{
  "num_hidden_layers": 9,
  "hidden_size": 384,
  "n_experts": 64,
  "experts_per_token": 4,
  "d_expert": 128,
  "d_shared_expert": 0,
  "hidden_act": "swiglu",
  "moe_layers": [0, 1, 2, 3, 4, 5, 6, 7, 8],
  "router_score": "sigmoid",
  "normalize_top_k": true,
  "routed_scale": 1.0,
  "balance_loss": 0.00244,
  "balance_bias": true,
  "init_std_router": 0.037,
  "lr_router": 0.000945,
  "vocab_size": 32768,
  "norm": "rmsnorm",
  "norm_eps": 1e-06,
  "tie_word_embeddings": false,
  "optimizer": "soap_variant",
  "learning_rate": 0.00366,
  "beta1": 0.95,
  "beta2": 0.95,
  "batch_tokens": 65536,
  "max_seq_len": 512,
  "train_tokens": 1066000000,
  "max_steps": 16266,
  "dataset": "wikipedia_en"
}
Below are experts of layer 6 (counted from 0) of a mixture-of-experts language model. Rows are named router (the router's row for the expert), down (a neuron's output weights, with its number) and show model dimensions 128-255. Each number is 128 + 24 x the weight over its row's rms, rounded and kept within 0 to 255.
After each expert's rows: a language model's description of what the expert responds to. This comes from a sample of Wikipedia text that the model never trained on.

# expert 37
router [146 124 147 128 102 146 185  73  90 117 151 118 155 100 138 127 154 127 138 100 114 149 156 124 109  83 130 164 142 141 134 163 108 145 156 124 101 152 105 102 111 102 130 120 164 135  95 170 109 157 141 135 150 169 140 116 101 104 144  84 100 159 131 161 164  93 125 138 145 140 119 150 159 125 124 170 131 126 117 102 156 122 137 181 126 127 143 116 118 149 130 142 136 115  97 119 163 120  93 104 140 125 128 115 166 107  91 172  60 139 117 136 156 149 127  95 139 169  74 168 137 130 138 152 171 141 124  90]
down0 [134 138 175 103 109 130 126 148 140 112 118 111 134 133 118 158 112 123  92 119 119 158  93 164 135 139  92  81 121 131 123 140 145 115 132 126  78 131 131 142 117 181 165 113 126 145 141 117 156 156 137 164 132 135 115 139 107  85 132 122  74 129 126 158 146 103 109  95  86 126 117 103 118 124 120 143 137 145 111 158 140 116 125 126 166 117 129 118  77 146 111 181 126 119 173 134 164 120 156 135  37 140 162 127 121 150  93 138 126 105  84 124 140 119 142 104 112 131 114 136 172 132 117 143 105 111 160 103]
What it handles: Prepositions like of, for, by, with after names of bodies, titles or verbs, as in Party for, Institute for, directed by.

# expert 60
router [186  93 131 140  95 127 159 111 113 109 126  96 119 188 104 112  75 138 147 104 171 124 110 133 121 129 136 121 110 122 130 143 108 150 126 137 146 146 139 112 131  92 118 131 127 143 115 161 117 139 157 117 120 118 143 110 112 142 153 128 161 114 130 117 168 153 144 113  86 138 125  95 131 124 136 135 154 120 118 124 138 138 107 168 154 121 177 150 149 145 129 163 115 190 154 129 149  98  84 120 108 149 127 108 132 134  92 170 130 142 169 144  74 157 152 106 108 155 138 135 131 119 140 133 139 122  89  96]
down0 [ 99 109 123 109 118 125 150 159 134 151 157 125 107 109 135  92 171 124 162  87 126 143 145 167 151  91 154 135 132 112 144 161 144 125 167 112 122 124 132 108 100 153 138 134 129 111 142  81 147 145 138 144 128 166 137 119 121 113 153 140 119 116 164 129 162 142 158 130 123 117 130  96 131 143 108 107 162 109 126 121 168  92  93  96  93 161  96 136 129 115 105 140 140 141 218 136 140 169 105 136 108 159 124 119 152 141 127 103 114 121 116 119 119 108  86 154  75 149 113 158 177 125 125 127 140 132 139  77]
What it handles: Opening syllables of surnames after a given name, such as Sch, Me, Spe, Tor, McC, also in JPL tables.

# expert 23
router [138 109 144 121 126 161 117 122 139 137 156 138 157 141 120  71 133 161 121 113  71  95 140 154 128 107 137 151 111 146 124 141 126 107 104 130  87  94 130 107  93 126 114 140 128 172 121 115 114 100 131 133 113 117 141  97  91 127 185  36  95 134 103 103 106 120  93 136 136 158 174 150 116 130 134 111 103  83 163 119 119 142 112 143 162 143 147 152 138 121 119 159 134 142 168 134 113 152 103 129 136 131 137  96 151 138 151 139 133 126 130 125  81 151 105 125 190 121 132 112 108 134 142 172 124 117 102 132]
down0 [143 113 100 140 129 109 132 144 123 138  89 110 135 161 112 107 115  73 144 116  98 126 126 145 150 106 104 130  94 121 143  98 145 138 147 107 106 163 129 140 120 138 138 148 155 107 109 142 120 117  77 112 115 100 157 108 161 151 118 166 113 123 149  95 119  90 145  97  67 132 135 100 114 141 137 146 147 155 122 101 157 118 179 134 111 164 123 131  94 137 171 119 149 129 151 133 140  96 150 123 110  94  88 168 132 168 129 116 128 103  77 132 190 136 125 142  71 168 121 160 115 138 118 108 114  61 171 162]
What it handles: Line breaks ending infobox fields, titles and paragraphs, and heading markers like == and ===; also ordinals such as first, second, next.

# expert 44
router [155 110 144 121  81  97  93 127 125  98 179 130 132 127 160 125 141 107 140 100 114  99 134 144 125 170 104 141 123 121  83 122 145 118 130 108 150 124 134 129 154 149 139 104 126 107 103 118 137 154 174  98 149  83 123  85 128 106 122  69 116 159 104 141 109 165 124 127 140 170 166 143 132 140 124 123  54 138 147  70 126 121 101 119 117 109 140 108 133 139 127 195 149 111 145 120 119  97 121 154 132 136 168  99 105 151 172 102 144 113 138 154 128  91 101 116 120  92 107 159 131 117 135  96 134 136 137  97]
down0 [137 189 142 154 141 123  95 165 168 122 136 140  97 176 113 126 127 101 132 125 134 111 106 146 111 115 118 157 130 161 103 170 111 134 118 160 153 111 135 101 141 148 116 131 151 120 142 107 151 135 119 155  82 158 156 124 164 147 102 111  80  99 154 149 190 120 158 100  85 111 116 129 126 112 137 176 152 112 161 129 140 115 158 110 157  90 139 120 100 165 102 146  89 121 124 118 163 140 132 124 115 150 144 101 132 121  97 136 105  97 138 176 110 126 153 146 128 136  86 171 154 113 121 161 111 153 142 117]
What it handles: Infobox labels like Born:, Died:, Country:, Density:, and pipes between numeric cells in statistics tables; also in before places.

# expert 52
router [135 128 144 129 128 178 100 116 113 116 154  80 143  93 110 114 105 149 136 137 111 118 153 130 100 136  88 152 173 151 110 142 125 172 100 107 137 126 129 141 108 166 109 166 136 151 106 137 142 128 131 143 110 133 147 133 117 163 153 112 128 114 164 142 109 116 118 171 121 101 174  93 160 163  58 167 129  94 119 145  94 138 118 150 150 119 139 139 142 116 132 139 106 126 173 148 112  97  83 124 152 186 177 124 102 114 116 104 132 110 123 148 118 180 112 112 124 127  82 144 131  93 144 177 138  88 121 125]
down0 [135 141 128 123 131 142 136 146 153 129 143  86 146 121 116 157 127 123 175 157 150 138 125 167 140 111 156  84 120 106 141 138 152 123 124 119 138 111  84 116 138 139 136 124 162 143 103 126 133 106 149 144 124 118 123 142 134  94 130 121 133  79 117 163 148 125 156 126 139  93 169 121 105 122 102  99 118  69 143 133 130  94 176 154 108 132 151 112 119 156 175 159 102 165 161 118 140 157 116 147 144 172 108 121 163 151 151 134 162  81 114  97 181 118 110 126  91 158 146 146 153 112 133 152 123 153 137  56]
What it handles: Opening parentheses, brackets, quotes, backslashes and underscores in LaTeX or code, plus odd mid-word fragments like ap, oph.

# expert 19
router [117 106 143 103 134  88  89 114 166 101 152  73 126 151 211 167  74  88 120 119 120 154 176 108 114 103 134 172 136 157 161 129 110 138 146 115 130 164 128 111  95 144 110 142 126 107 119 116 154 158 148 182 145 123 137  98 131 105 149 148 168 138 129 122 132  91 164 152 142  74 124 134 126 169 128  89 133 127 114 120  82 149 157 140 138 106 126 107 127 114 176 177 141 120 141 118  92 145 108 113 120 180 148 128 148 116 119 154 100 151 138  71 121 153 100  98 166 116 147 117 133  82 108 136 154 106  95 139]
down0 [ 99 130 127 151 136  96 156 142 116  83 156 125 101  60 159 128 155 140 113  84 147 130 135 107 121 132 151 103 117 147 116 137 154 157 121 117 139 135 109 104 180 138  98 165 160 131 135  84 112 134 128 108  72 101 114 144 125 101 135 117 140 121 130 147 131  91 143 117 156 152 131 120 125  92 137 116 139 138 139 142 148  96 125 128  50 146  98 160 151 154 121 126 101 141 207 159 149 145 114 120 108 158 127 122 160 114 101 128 123  97 117 144 191 114 102 127  69 121 124 150 137 118 128 109 140  92 112 115]
What it handles: Digits and pipe separators in sports and election stat tables, plus closing years in birth–death spans like 1938) and ordinals like eleventh.

# expert 54
router [160 120 122 144 121  63 147 106 113 126 113 119 112 152 165  74 151 178 104 122  99 140 149 161 149 117 119 149  79 144 121 122 131 133 123 146 154 132 134 103 126 104 123 118 146 155 120 154 163 145 104 100 150 119  99 102  98 145 149  94 121 160 140 147 145 127 151 106 121 135 148 146 139 139 103 111 135 127 175 112 124 167  98 115 151 164 163 129 145 156 109 104 149 152 152  87  93 114 127 152 141 100 115 137  98 147 122 101 114 135 134  88 139 114 109 182 114 168 103 131 111 124 164 181 174 128  90 114]
down0 [106 106 135 116 155 123 111 169 131 129 146 114 127 119 173 137 113 161 151  85 109 147 191 127 164 146 143  75 100  98 163 177 134 106 159 154 138 141 138 151 155 163 193 144 129 122  91 107 113 148 118 148  98 114 128 116 144 124 154 102 106 145 153 113 126 146 136 159 152 120 164 146 110 140 124  80 109 107 134 151 165 122 133 117 115 103 127 106 112 161 152 137 125 102 148 154 114 101 107 112  88 178 102 117 130 164 132 101 118  79  93 100 134 154 135 104  97 109  92 147 171 140 137  99 159  97 170 136]
What it handles: Nationality adjectives like British, French, American, line breaks, and capital letters in table codes and abbreviations.

# expert 53
router [114 142 132  99  81 146 123 109 137 139 138  99 148 149 108 105 147 181 112  85 160 135  96 163 100 111 131 136 132 153 137 128 138 112 118 101 103  93 118 131 130 146 135 146 113 150 109 139 114 132 132 109  95 161 131  76 160 158 155 110 142 117  89 163 151 131 135 115 139 126 122  93 178 142 112 117 148 146 123  98 143 151 168  97  99 143 120 128 125 120 180 120  77 158  93 125 125  85 112 154 100 100 146 168 128 119  98 150 135 137 120  85 131 162 139 140 135 159 128 103 109 120 104 137 130  90 128  99]
down0 [ 94 121 161 139 131 116 161 125 105 118 121 160 148 113 115  93 133 123 109 126  97 143 145 148 145  89 130 129  72  89 136 116 143 129 114 120 109 149 147  99 144 175 146 152 150 166 128 124 108 127 110 124 169 138 108 108 138 123  91 121  99 153 120 133 171 108 110 111  95 110 133 142 122 153 131 146 119 124 152 125 118 135 136 105  89  95 142 175 133 161 126 139 100 100 140 110 105 137 130 132 126 156 124 137 159 113 150 144  98 108  93 138 150 146  91 107 115 100 165 132 156 138 144  79 112 146 132 126]
What it handles: Periods closing sentences, often fused with word endings like ed., s., ing., or with ". and )., plus some mid-name fragments.

# expert 45
router [151 113 170 148  92 105 159  92 143 128 118 150 130 154 167 109 135 113  69 129 133 120 144 118 116  88 126 152 105 156 118 107 132 124  89 136  95 139 102 120 142 142  45 143 123 146 112 157 171 178 201 158 168 125 137 103  85 133 123  87 152  95 166 147 169 156 113 129 165 151 156  97 143 136 155 150 126 116 148 123 107 173  84 114 166 114 120  86 140 131 122  88  93 151 107 111 154 117 123 123 126 134 145 137 125 103 171 135 147  86 157 118 121 147 102 168 149 109 129 168 133 130 153 136 149  80 103 124]
down0 [105 110 148 138 102 141  75 127 128 150 163 152 131 143 164 139 104 139 135 139 159 142 121 117 150 125 108 121 118 118 111 112 138 149 134 142 199 145 158 143 149 135 156 161 118 107 106 101 112 130 121 131  95 141 136 131 129 135 135 111 101 112 162 146 140 129 156 148 125 126 160 146 108  71 101 119 101 144 100 120 127  89 191 136  90 131 120 189 141 152 124 163  89 128 169 174 127 119 104 135  94 132 131 155 134 147 168 107 150 152 113 103  97 122 144 115 106 144 109 134 141 119 125 118 110 108 151 124]
What it handles: Adjectives and nationality words after "a", "an" or "the" in definitional sentences, such as former, American, national, largest, official.

# expert 27
router [150 156 145 146 128 121 117 105 140 143 117 119  97 141 139 134 129 136 101 128 109 117 123 151 129 118 170 136 116 150  77 113 105  90  83 122 121 123 141  86 120  81 127 135 128 159 119 126 153 135 108 135 149 129 175 111 122 140 159 108 140 118 121 145 153 125 158 124 154 102 127 125 112  96 124 139 121  91 119 142 149 164 117 104 180 109 188 132 139 164  61 141 123 151 142 108 142 133 127 133 152 119 142 134 110 159 110 109  86 139 159  88 124 153 123 141 106 100 124 129 102 109 127 124 146 100  96 178]
down0 [ 98 140 170 155  90  88 123 144 162 161 124 131 185 138 133  94 161 127 117 141 140 149 141 117 109  90 133 104 123 140 115 152  95  94 130 158 184  90 101 127 120  98 133 108  91 117 110 148 140 102  91 122 118  94 155  78 110 131 127 121  87  94 122 125 164 114 149 127 106 145 105 111 123 123 130 105 145 185 144 141 152  84 139 123  74 102 112 134 148 146  80 145 111 118 159 128 146 153 122 105 122 122 147  94 129 152 126 120 126 101 137 129 159 118 135 115 124 113 106 126 162 132 123 143 166 132 127 146]
What it handles: Geographic and institutional name words after "the", "New" or "in", such as York, State, London, Texas, University, County, Ocean.

# expert 20
router [153 142 169 144  83 110 101 122 110 105  92 136 118 122 112 147  98 152 137 119  89  85 128 158 136 133 102 159 167 131 126 170 120 141 114 112 178 159  98  98 124 137  93 103 161 158 107 123 132 112 123 166 177 143 134 113  92 131 142 107 133 150 112 148 139 156 122 136 124 138 145 154 178 117 122  93 161 151 125 112 168 168  66 131 130 102 172 116 109 154 123 128 164 118 146 122 105 119 131 123  91 185 149 101 133 149  87 126  88 159 144 137 144 153 101 151 111 105  88 149 159  93 178 164 160  94 140 160]
down0 [106 177 128 162 119  64 109 149 176 127 125  98 102 104 164 132 130 140 201 118 125 166  96 132 150 131 125 119 137 138  91 124 156 172 137 124 105 153 125  81 157 130 150 153 117 132 127  82 121 101  96 104 134 115 114  92 149 113 157 108 123  98 104 154 167 130 147 108 130 113 114 107  99 100 131 160 134 125 113 130 122 105 125 138 114 128 109 140 147 175 158 177 132 166 136 150 113 104 130 160 132 139  79 104 130 133 141 143 114 123 112 148 141 134 149 115  87 157 141 138 135 101 155  87  99 123 154  77]
What it handles: Space-plus-parenthesis pieces fused to a capital, like (S, (C, (M, plus pipes starting table rows and colons after dates.

# expert 2
router [126 146 124 152 111 132  82 128 128 102 176 143 145 123 124 117 147  91 130 136 115 100  76 110 114  82 144 170 136 155  70 123 107 142 129  89  98 103 156 128 129  96  93 107 146 146  80 146 135 172 146 151 133 101 139  82 127 131 134 115 154 130 106  96 165 137 121 116 121 152 145 112 143 101 120 103 119 131 136 102 146 167  97 129 106  94 122 120 129 156 126 127 106 162 164 124 128 139 112 125 141 110 119 118 138 131 134 107 127 141 126 133 117 106 149 123 138 138 148 135 138 140 149 171 116 113 124 116]
down0 [ 98 103 115 114 119 163 109 121 149 141 140 144 129 131 162 129 156 139 105 130 119 147 123 155 120 133 143  85 177 142 144 117 139 136 125 154 141 136 139 107 166 105 175 118 130 109 123  68 129 166 169 127  78 137 163 149 118 165 195 124  96 122  91 117 124  91 133 153 123 120  97  97 137 151 102  95 128  98 130 112 149  82 188 135 124 151 180 173 100 119 150 147 109 159 128 124 139 141 121 179 141 139 170 120 124 140 105 134 122  80 117 159 122 131  91 139 166 123 150 143  84 130 107 105 105 111 167 147]
What it handles: Place-name parts in geographic phrases, like United, New, South, or city-plus-comma as in London, and Bangkok; also has, had, have, provide, give.

# expert 3
router [124 109  68 140 109  98 126 131 130 158 102 103 122 109 122 139 121 140 126 155 128 151 116 169 155 107 158 160 150 110 137 117  86 102 115 170  95 158 129  87  93 160 144 164 153  95 112 118 150 149 132 125 149 125 107 105 120 105 102 105 146 151 123 170 134 116 158 148 102 133 172 151 116 181 143 182 167 109 138 171 142 133 126 157 139 144 149 139 135 128 117 104 119 128 158 163 108 134 135 137 125 126 135 163 160 141 182 133 130 102 173 153 144 137 155 122 160 142 110 139 145  78 126 128 119 121  75 125]
down35 [125 121 166 133 132 138 121 157 140 163 122  95 113 122 117 133 103 152 130 110 131 109 129 107 158 116 160 108  99 130 140 135 132 159 155 144 116  98 139 131 152 127 127 159 124  83 123 115 134 129 124 141 134 134  89 161 122 119 156 141 145 116 180 152 133 122  97 131 155 144  91 115 124 156 124 107 135 134 130 104 106  93 157  43 101  98 118 124 178 105 119  98 146 138 130 141 155 127  99 103 109 124 111 149 131 149 123 116 113 110  61 177 123 111 209  92 130 117 147 137 130 143 154 136 151 121 174 154]
What it handles: Number tokens inside IDs, addresses, scores and table figures, such as 10'47'96 or 5'40' Broadway, plus "was" and "He" starting sentences.

# expert 33
router [135  97 134 139 134 161 130 119 151  98 112  89 137 153 151 123 138  63 124 121 113 103 149 123 135 114  75 176 141 128 131 130 122 126  96  78 140  93 145 144 129 132 149 114 140 188 119 118 142 181 154 133 132 106 126  74  98 115 172  80 159 130 155 130 123 135 103 150 133 122 149  96 133 110 114 139 112 110 168 143 160 142 126 126 175 124 151 142  89 162 106 195 106 158  96 109 132 103  84 110 132 137 162 135  88 127  99 104 138 113 146 130 127  99 147 157 129 101  93 157 147 124  98 135 158  93 139 105]
down0 [129 166  98 115 147  70 157 162 138 166 116 131 107 105  99 123 136 132 162 125 134 152 103 160  63  83 117 164 117 135 143 168 137 110 117 168  86 169 144 127 156 110 149 164 111 127 116 127 157 121 151 150 114 146 162 114 154 156 132 144 112 118 107  93 134 112 150 121  88 142 122  75 109 151 122 146 118  98  79 175 141  49 136 106  40 105 119 175 125 185 121 143 124 126 149 125 123 108 129 127  84 132  90 129 108 128 137 145 162 148 146 165 167 148  91 114  90 119 127  83 128 128 142 103  88 132 130  82]
What it handles: Pipes between numeric cells in sports and election tables, plus semicolon-ended score fields like 0–0; and —; in infoboxes.

# expert 42
router [129 138 140 157 105 146 120 158 109 123 114 117 113 134 133 145 161 165 121 149 151 114 143 132 127 133  81 138 103  90 133 129 128 156 126 131 160 129 134 132  95 144 136 135 149 156 141 146 142 103 136 134 163 105 123 108 118 145 136 118 113 144 122 119 122 108  96 103 138 146 153 168 168 128 105 106 126 105 146  82 127 121  85 114 123 141 166 123 141 151 129 115 139 160 131  96 119 115 121 116 168 127 139 126 102 134 109 100  98 112 149 142 154 137 136 129 152  73  90 121 150 106 125 161 117 108  82 140]
down0 [ 90 145 150 125 104  92 102 145 161 170 160 105 124 141 116 175 120 131  87  95 143 179 154 140 139  94 144 147 149 146 119 127 133 110 116 135 150 102 110 122 145 154 120  82 162 122 122  98 120 152 116 126 126 134 136 160 116 101 138 135 150  95 104 128 133 108 143 109 135 143 184 100 132 102 104 122 127 135 158 128 188 131 138 138  77 138 116  89 107 141 130 158 118 144 153 162 132 142 127 150 159 115  80 105 130 134 150  70 145  74 136 118 145 133 140  69  91 130 131  88 179 120 120 157 144 109 136  90]
What it handles: Tokens right after a line break or heading, opening quote marks, and pronouns like I and we.

# expert 12
router [107 112 120 102 101 130 118  95 111 120 170  96 126 175 102 121 109 133 179 146 108 126 155 110 134 155 128 138 117 110 147 115 164 133 136 125 154 114 112  92  98  86  86  78 104 146 107 121 110 170 141  98 144 120 129 135 143 122 144 121 115 117 132  93 171 134 107 132 146 150 114 125 114 125 107 126 132  93 129 121 119 119 102 154 123 117 137 124  99 123  69  88 121 140 123 139 136 111  94 141 132 112 149 125 115 165 114 151 126 160 167 151 102 122 156  85 126 104 142 118 105  81 104 175 138 146  94 120]
down0 [147 168 120 143 111 130  92 110 134 138 121 133 106 165 150 124 110 155 133 115 147 140 152 164 144 131 138 147 105 161 106 162 154 144 130 141 109 109 164 131 129 163 117 137 144 123  90 104 139 132 153 147 101 107 139 101 135 133 110  81 124 127  79 115 167  77 138 128 112 122 115 126 109 113 110 136 182 144 127 131 188 107 134 111 126 112 169  89  85 128 165 124 138  93 189 160 129 163 124 129 155 147 127 120 187 168  75 175 119 116  94 135 142 140  93 116 107 147 121 155 130 165 107 110 139 119 118 117]
What it handles: Words in biographies about careers and time spans, such as his, during, did, years, served, died, and table pipes.

# expert 38
router [132 118 177 121  93 126  92  65  94 106 112  96 156 126 163 168 135 134 151  90  93 130 151 158  75 118 123 174 118 133  71 121 149 157 134 104 147 132  70 103 101  93 124 119 150 114  82 122 144 103 109 123 119 166 120 108 119 134 157  88 107 197 152 165 146 133 110 137 148 163 137 181 187 141 114  88 144 134 126 129 147 150 128 131 165 118 154 124 115 133 148 124 114 157 156 130 127 135  70 112 109 116 129 128 155 121  88 143 148 165 148 133  81 135 116 103 112 122 136 142 119 101 113 129 152 130 119  56]
down0 [113  80 187 153 136 119 148 125 137 106 127 113 111 103 102 155 100 127 142  99 110 145 145 128 149 141 142 163 103 134 136 158 105  93 167 130 168 124 109 126 124 144 108 130 119 168 106 104 120 125 162 152 118 122 109 151 154 144 115 105  94 165 119 134 101 116 135 108 160  90  97 111  97 110 143 117 153 140 112 107 144 129 119  94 100 149 138 109  94 173  95 152 154 123 158 146 105 150 103 130 123 133 139  85 106 120 122 122 136 117 124 116 161 165 146 138  92 163 117 116 166 107  91 120 112 107 112  80]
What it handles: Prepositions heading a phrase in running text, like in, of, on, at, during, against, over, often right before the or a.

# expert 22
router [139 128 146 136  75  87 164 160 143 142 133 126 127 134 135 161  87 142  97  92  96 119 113 140 145 103 105 146 151 138 139 129 154 131  79 124 102 126 136  83 111 154 126  94 158  89 123 150 143 130 126 106 159  73 129  93 134 129 145 119 147 175 136 135 119 117 168 114 126 118 174 178 128 159 122 191 145 115 116 105 121 112 100 140 137 135 112 123 141 122 113 157 122 155 134  65 134 134 134 146 141 136 114 129 154 109  85  95 114 118 127 136 167 150 136 137 120 165 154 120 140  95 107 144 138 124 127 143]
down0 [ 70 126  91 156 111 158 143 122 131 177  91 135 148  83 167 100 118 131 119 100 157 146 146 140 108 112 116  93  87 136 129 106 126 144 135  89 131  91 116 136 125 145 144 123 124 118  90  61 157 151 115 122  94 152 162 145 145 105 118 157 139 135 122 154 149 125 157 147 123 138 168 122 137 124 155 135 114  88 121 146 156 129 149 138 152 109 146 114  78 139 124 134 131 151 163 143 144 123 141 122 142  95  97 122 134 153 122  82 112 100 127  85 147 142 138 114 104 125 137 152 134 115 114  89 100 134 131 114]
What it handles: Numerals, number words and magnitude words in tables and statistics, such as three, million, km, won, 0.6, percentages.

# expert 31
router [ 90 140 138 130  91 165 141 141 149 140 139 128 148 110 114 105 136 111 113 143  82  78  96 160 113 160 124 153 152 162 123 135 116 126 115 109 118  84  80 135 153 145 143 132 169 123  40 152 136 163 173 154 133 134 112  63 137 118 119  96 136 169 132 152 131  96 100 160 159 136 112  87 143 126 130 114 102  99 139 122 115 148  88 100 171 115 155 124 136 147  81 139 136 170 148 112 149 146 129 130 104 102 124 115 124  78  85 155 110 136 144  94 140 168 159 146 134 103 179 141 139 101 133 153 144 114 134 116]
down0 [104 110 143 126 110  76 133 112 142 155 117 139 122 155 100 148 116 120 121 104  85 140  77 143 135 122 146 130  98 141 120 145 116 134 112 154 161 122 129 123 150 143 176 151 153  87  91 115  94 129 111 147 112  94 139 130 134 119 120 153 124 123 159 135 122 118 152 114  92 168 133  82 148 140 165 125 120 131 130 114 140 113 133  83  90 147 135 108 106 160 100 150  86 121 154 166 152 155 149 156 124 139 118  75 159 154 125 135 104 117  68 149 108 133 105 148 110 121 119  97 125 147 129 113  80 115 151 152]
What it handles: The word as in used as or served as, words like including, because, like, and pipe cells in tables.

# expert 25
router [114 132 128 143 107 119 130  42 101  95 123 100 136 152 141 137 100 117 151 122 106 121 175 132 141 128 147 138 157 130  95 130 176 114  85 131 105 101  77 124  82  87  93 132 110 136 111 142 116 136 131  93 123 148 167 121 161 127 163 104 100 145  84 143 153 176 150 126 162 177 152 135 112 115 109  91  85  99 106 112 120  86  87 158 152  98 149 144 117 105 143 146 147 119 145 122 142  92 138 139 127 133 182 131 151  91 120 128 157 155 144 154 122 160 127  88 140  96 116 122 187 141 132 147  98 103 146  90]
down0 [ 84 143 133 115  96 113 146  97 146 135 125 115 132  99 141 166 159 121 117 136 135 105 161 131 128 134 114 138 118 127 126 117 154  85 124 150 122  90 125 146 129 126 105 115 166 147 135  95 108 119 129 119 134 102 147 162 144 142 142 119  96 124 161 167 202 153 147 131 146 139 116 122 138  94 103 143 148 151 106 145 158 124 146 142 107 128 121 116  95 109 122 180 127  79 197 170 129 140 133 119 127 131 108 128  64 113 153 169  49 145 121 120 211  97 140 133 115 144 175 140 142 124 172  96 128  90 126 133]
What it handles: Prepositions and the following the in time or place phrases, often in sports season text, such as in the half, per, within, throughout.

# expert 51
router [141  98 150 134 137 101 111 107 134 124 122 139 140 108 147 139 126 110 146  87 145 133 125 127 147 129 134 174 104 111 135 132 120 137 110 129  70 119 164 101 112 184 147 155 129 172 143 109 123 185 116 143 137 115 163 116 134 118 131 146 122 133 187 119 150 136 154 103 156 106 143 111 120 125 137 109 113 104 155 135 132 133 113 109 138 109 160 156 147 176 102 102 103 116 133  98 115  88 135 148 150 149 111 131 178 139 116 116 106 150 175 125  87 150  94 145 124 130  99 164 153  89 122 156 128 132  91 126]
down0 [ 97 114  75 127 126 132 147 139 109 120 127 113 127 145 157 117 137 111 118 162 151 216 124  98 102  84 128 156 145 114 134 150 115 128 124 138 154 121 153 102  85 121 160 130 120 110 109  92 119  94 149 134 105 141  99 169 166 126 104 121 118 145 121 124 168 106 148 102 139 126 131 106 102 116 140 159  63 133  99 145 188 100 155 144 134 129 183 127 137 124 126 128  87 120 161 142 116 112 133 108 159 159 112  94 114 116 111 142 130 112 147 107 124 146 130 127 146 152  95 134 130 112 153 128 121 132 145 101]
What it handles: Short entries in sports and election tables, like party abbreviations SPD and CDU, MPC, DF and MF, country names and scattered name fragments.

# expert 61
router [157  93 107 144 141 124 124 129 102 119 138 128 149 149 126 153 117 167  61 104 119 120 126 158 121  83 164 104  93 127 119 114 116 130 105 117 136 124 131  88 121 150 120  82 125 138 127 133 179 125 121 147 156  90 177 104 106 150 127 100 137 133 103 124 142 118 155 119 147 115 148 131 103 146 114 107 133  96 131 143 151 125  99 100 133 148 184 137 177 145 127 150 104 178 145 149 129 142 128 116 125 121 125 125 125 178 104 137  95 110 177 121 118 159 112  98 129 120 158 156 121  77  92 149 174  95 157 137]
down0 [102 121 130 152 159 117 128 172 109 123  99  84 147 163 154  93  87  83 131 117 114 136 131 115 149 107 126 111 131 138 182 111  73 104 122  86 137 166 102 136 149 160 159 119 130  96 143  60 109 130  62 131 141 136 128 111 153 147 130 145  78 103 155 115 115 130 133 161  69 113  81 103  95 137  94 158 102  94 105 146 148 127 117 130  99 154 136 134 132 123  96 135  91 121 158 114 129 167 117  91 115 117 110  81 148 160 155 130 100 124 143 152  95 164 141  84  98  90 133 103 195  82  66 141 112  89 117 124]
What it handles: Final words or pieces of club, company and place names, such as Racing, Records, FC, Town, Museum, Hospital, III.

# expert 21
router [140  92 161 150 120  81 115  95 157 158 144 142 108 135 107 110 134 109 109  88 133 142 109 127 127 145  92 109 134 120 104 120 101  78  80 128 124 121 144 133 154 145 122 175  67 103 101  98 140 128 149 186 131 123 133 148 161 124 126 136 154 141 149 124 132 103 165 126 149 121 153 100 106 126 101 160 102 130 109 115  99  67 132 142 136 119 141 119 175 104 112 132 121 133 117 139 110 118  85 144 115 140 133  84 172 152 110 106 124 127 153 148 121 134 123 165 138 113 121  83 115  98 131 187 124  95 101 117]
down0 [159 150 104 153 163  85 149 142 150  85 104 144 147 104 160 127 143 132 142  88  97 121 147 187 135 100  99 149 110 138 123 106 142 155 166 120 157 155 117  99 130 168 137 111 137 104  89 114 133  98 123 163 136 128 170 135 149  93  88 138 124 108 133 135 127  80 113 120  94 148 137 128 133  83 110 170 167 121 104 110 158 148 150 139  82 161 116 107 102 183 122 100 125 147 121 160 152 119 160 142 140 105 120 136 172 130 127 124  94 124 111 147 111 155 103  99  99 137 121 132 142 145 155  84 109 134 192 137]
What it handles: Subject pronouns right after a clause boundary, before a verb, such as he, it, who, this, they, as in "that this is".

# expert 32
router [164 111 152 160  90 105 152 143 117 123 120 117 124 109 180 101 106 129 135 121 138  96 160 154 126 120 137 165 117 141 134 119 136 160  99 133 126 113 125 125 141 117 140 172 134 118 131 132 127 153 168 145 120 101 135 137 107 130 125 139 154 128 128 117 167 119 150 125 156 149 129 139 127 144 123  87 145 104 144 150 120 124 130 138 137  64 138 101 163 111 124 101 154 139 114 130 146 123 122 111 118 135 125 136 169 129 121 116 129 131 116 104 104 159 129 119 121 163 128 118 136  84 110 153 146 139  82 100]
down0 [128 117 113 129 127 125 138 152 152 135 134 137 136 112 164 123 130 132 120  91 161 156  99 152 150 127 107 128 164  99 159 150 133 133 122 136 137 104 112 117 181 153 119 125 162 128 105  62 115 140  98 145 125 117 112 132  96 130 139 120 142  93 156 136 194  99 124 124 117 121 160 115 125 109 134  99 144 100  98 114 144 102 153 184  95 103 125 110 110 162 179 154 102 123 127 154 136 142 131 128  88 130 126  83 165  83 133  90 146 117 114  99 165 160 129 111 108 120 133 136 118 138 119 143 133 153 133 123]
What it handles: First fragment of a word or name after the, of, a, such as un, sub, Human(ities), Quest(ionable); also opening quotation marks.

# expert 0
router [127 100 108 111 138 118 110 109 144 125 151 149 138 122 139 109  70 115 157 107 154 127 141 119 127 110 129 156 111 134 134 137 112 164 117 128 160 162 146 106 122 158 144 177 117 121  99 125 135 169 140 188 126 164 175 108 126 115 127 144 129 124 128 129 118 146 155 133 189 105 106  84 109 148 102 130 152  73 113 131 150 124 119 129  84 147 153 122 113 155 121 157 150 127 110 114 142 133 132 127 127 123 105  84 155 131 108 134 114 100 103 172 123 145 112 124 166 104 105 113 148 105 175 133 120 151 135  95]
down0 [ 80 119 156 140 124 154 140 126 174 125 133 142 133 116 183  95 109 138 170 119 139 167 126 130 131  95 108  92 158 135 166 148 103 152 128 135 145 128  94 127 149 145 159 140 129 141 126  99 103 156 133 105 118 112 148  96 142 112 128 141 111 152 128 171 179 106 161 117 125 133 130 113 107 124  81 141 159 108 121  83 117  77 156 113  79 114 116 117 110 147 104  81 125 116 184 173  96 122 128 101 130 129 137 160 133  99 130 139 126 104 131 120 118 109  99 144  77 155  94 127 168 114 143  79 119 134 133 136]
What it handles: First pieces of words split into parts, like st in backstory, resid, cred, plus month names and opening years in citations.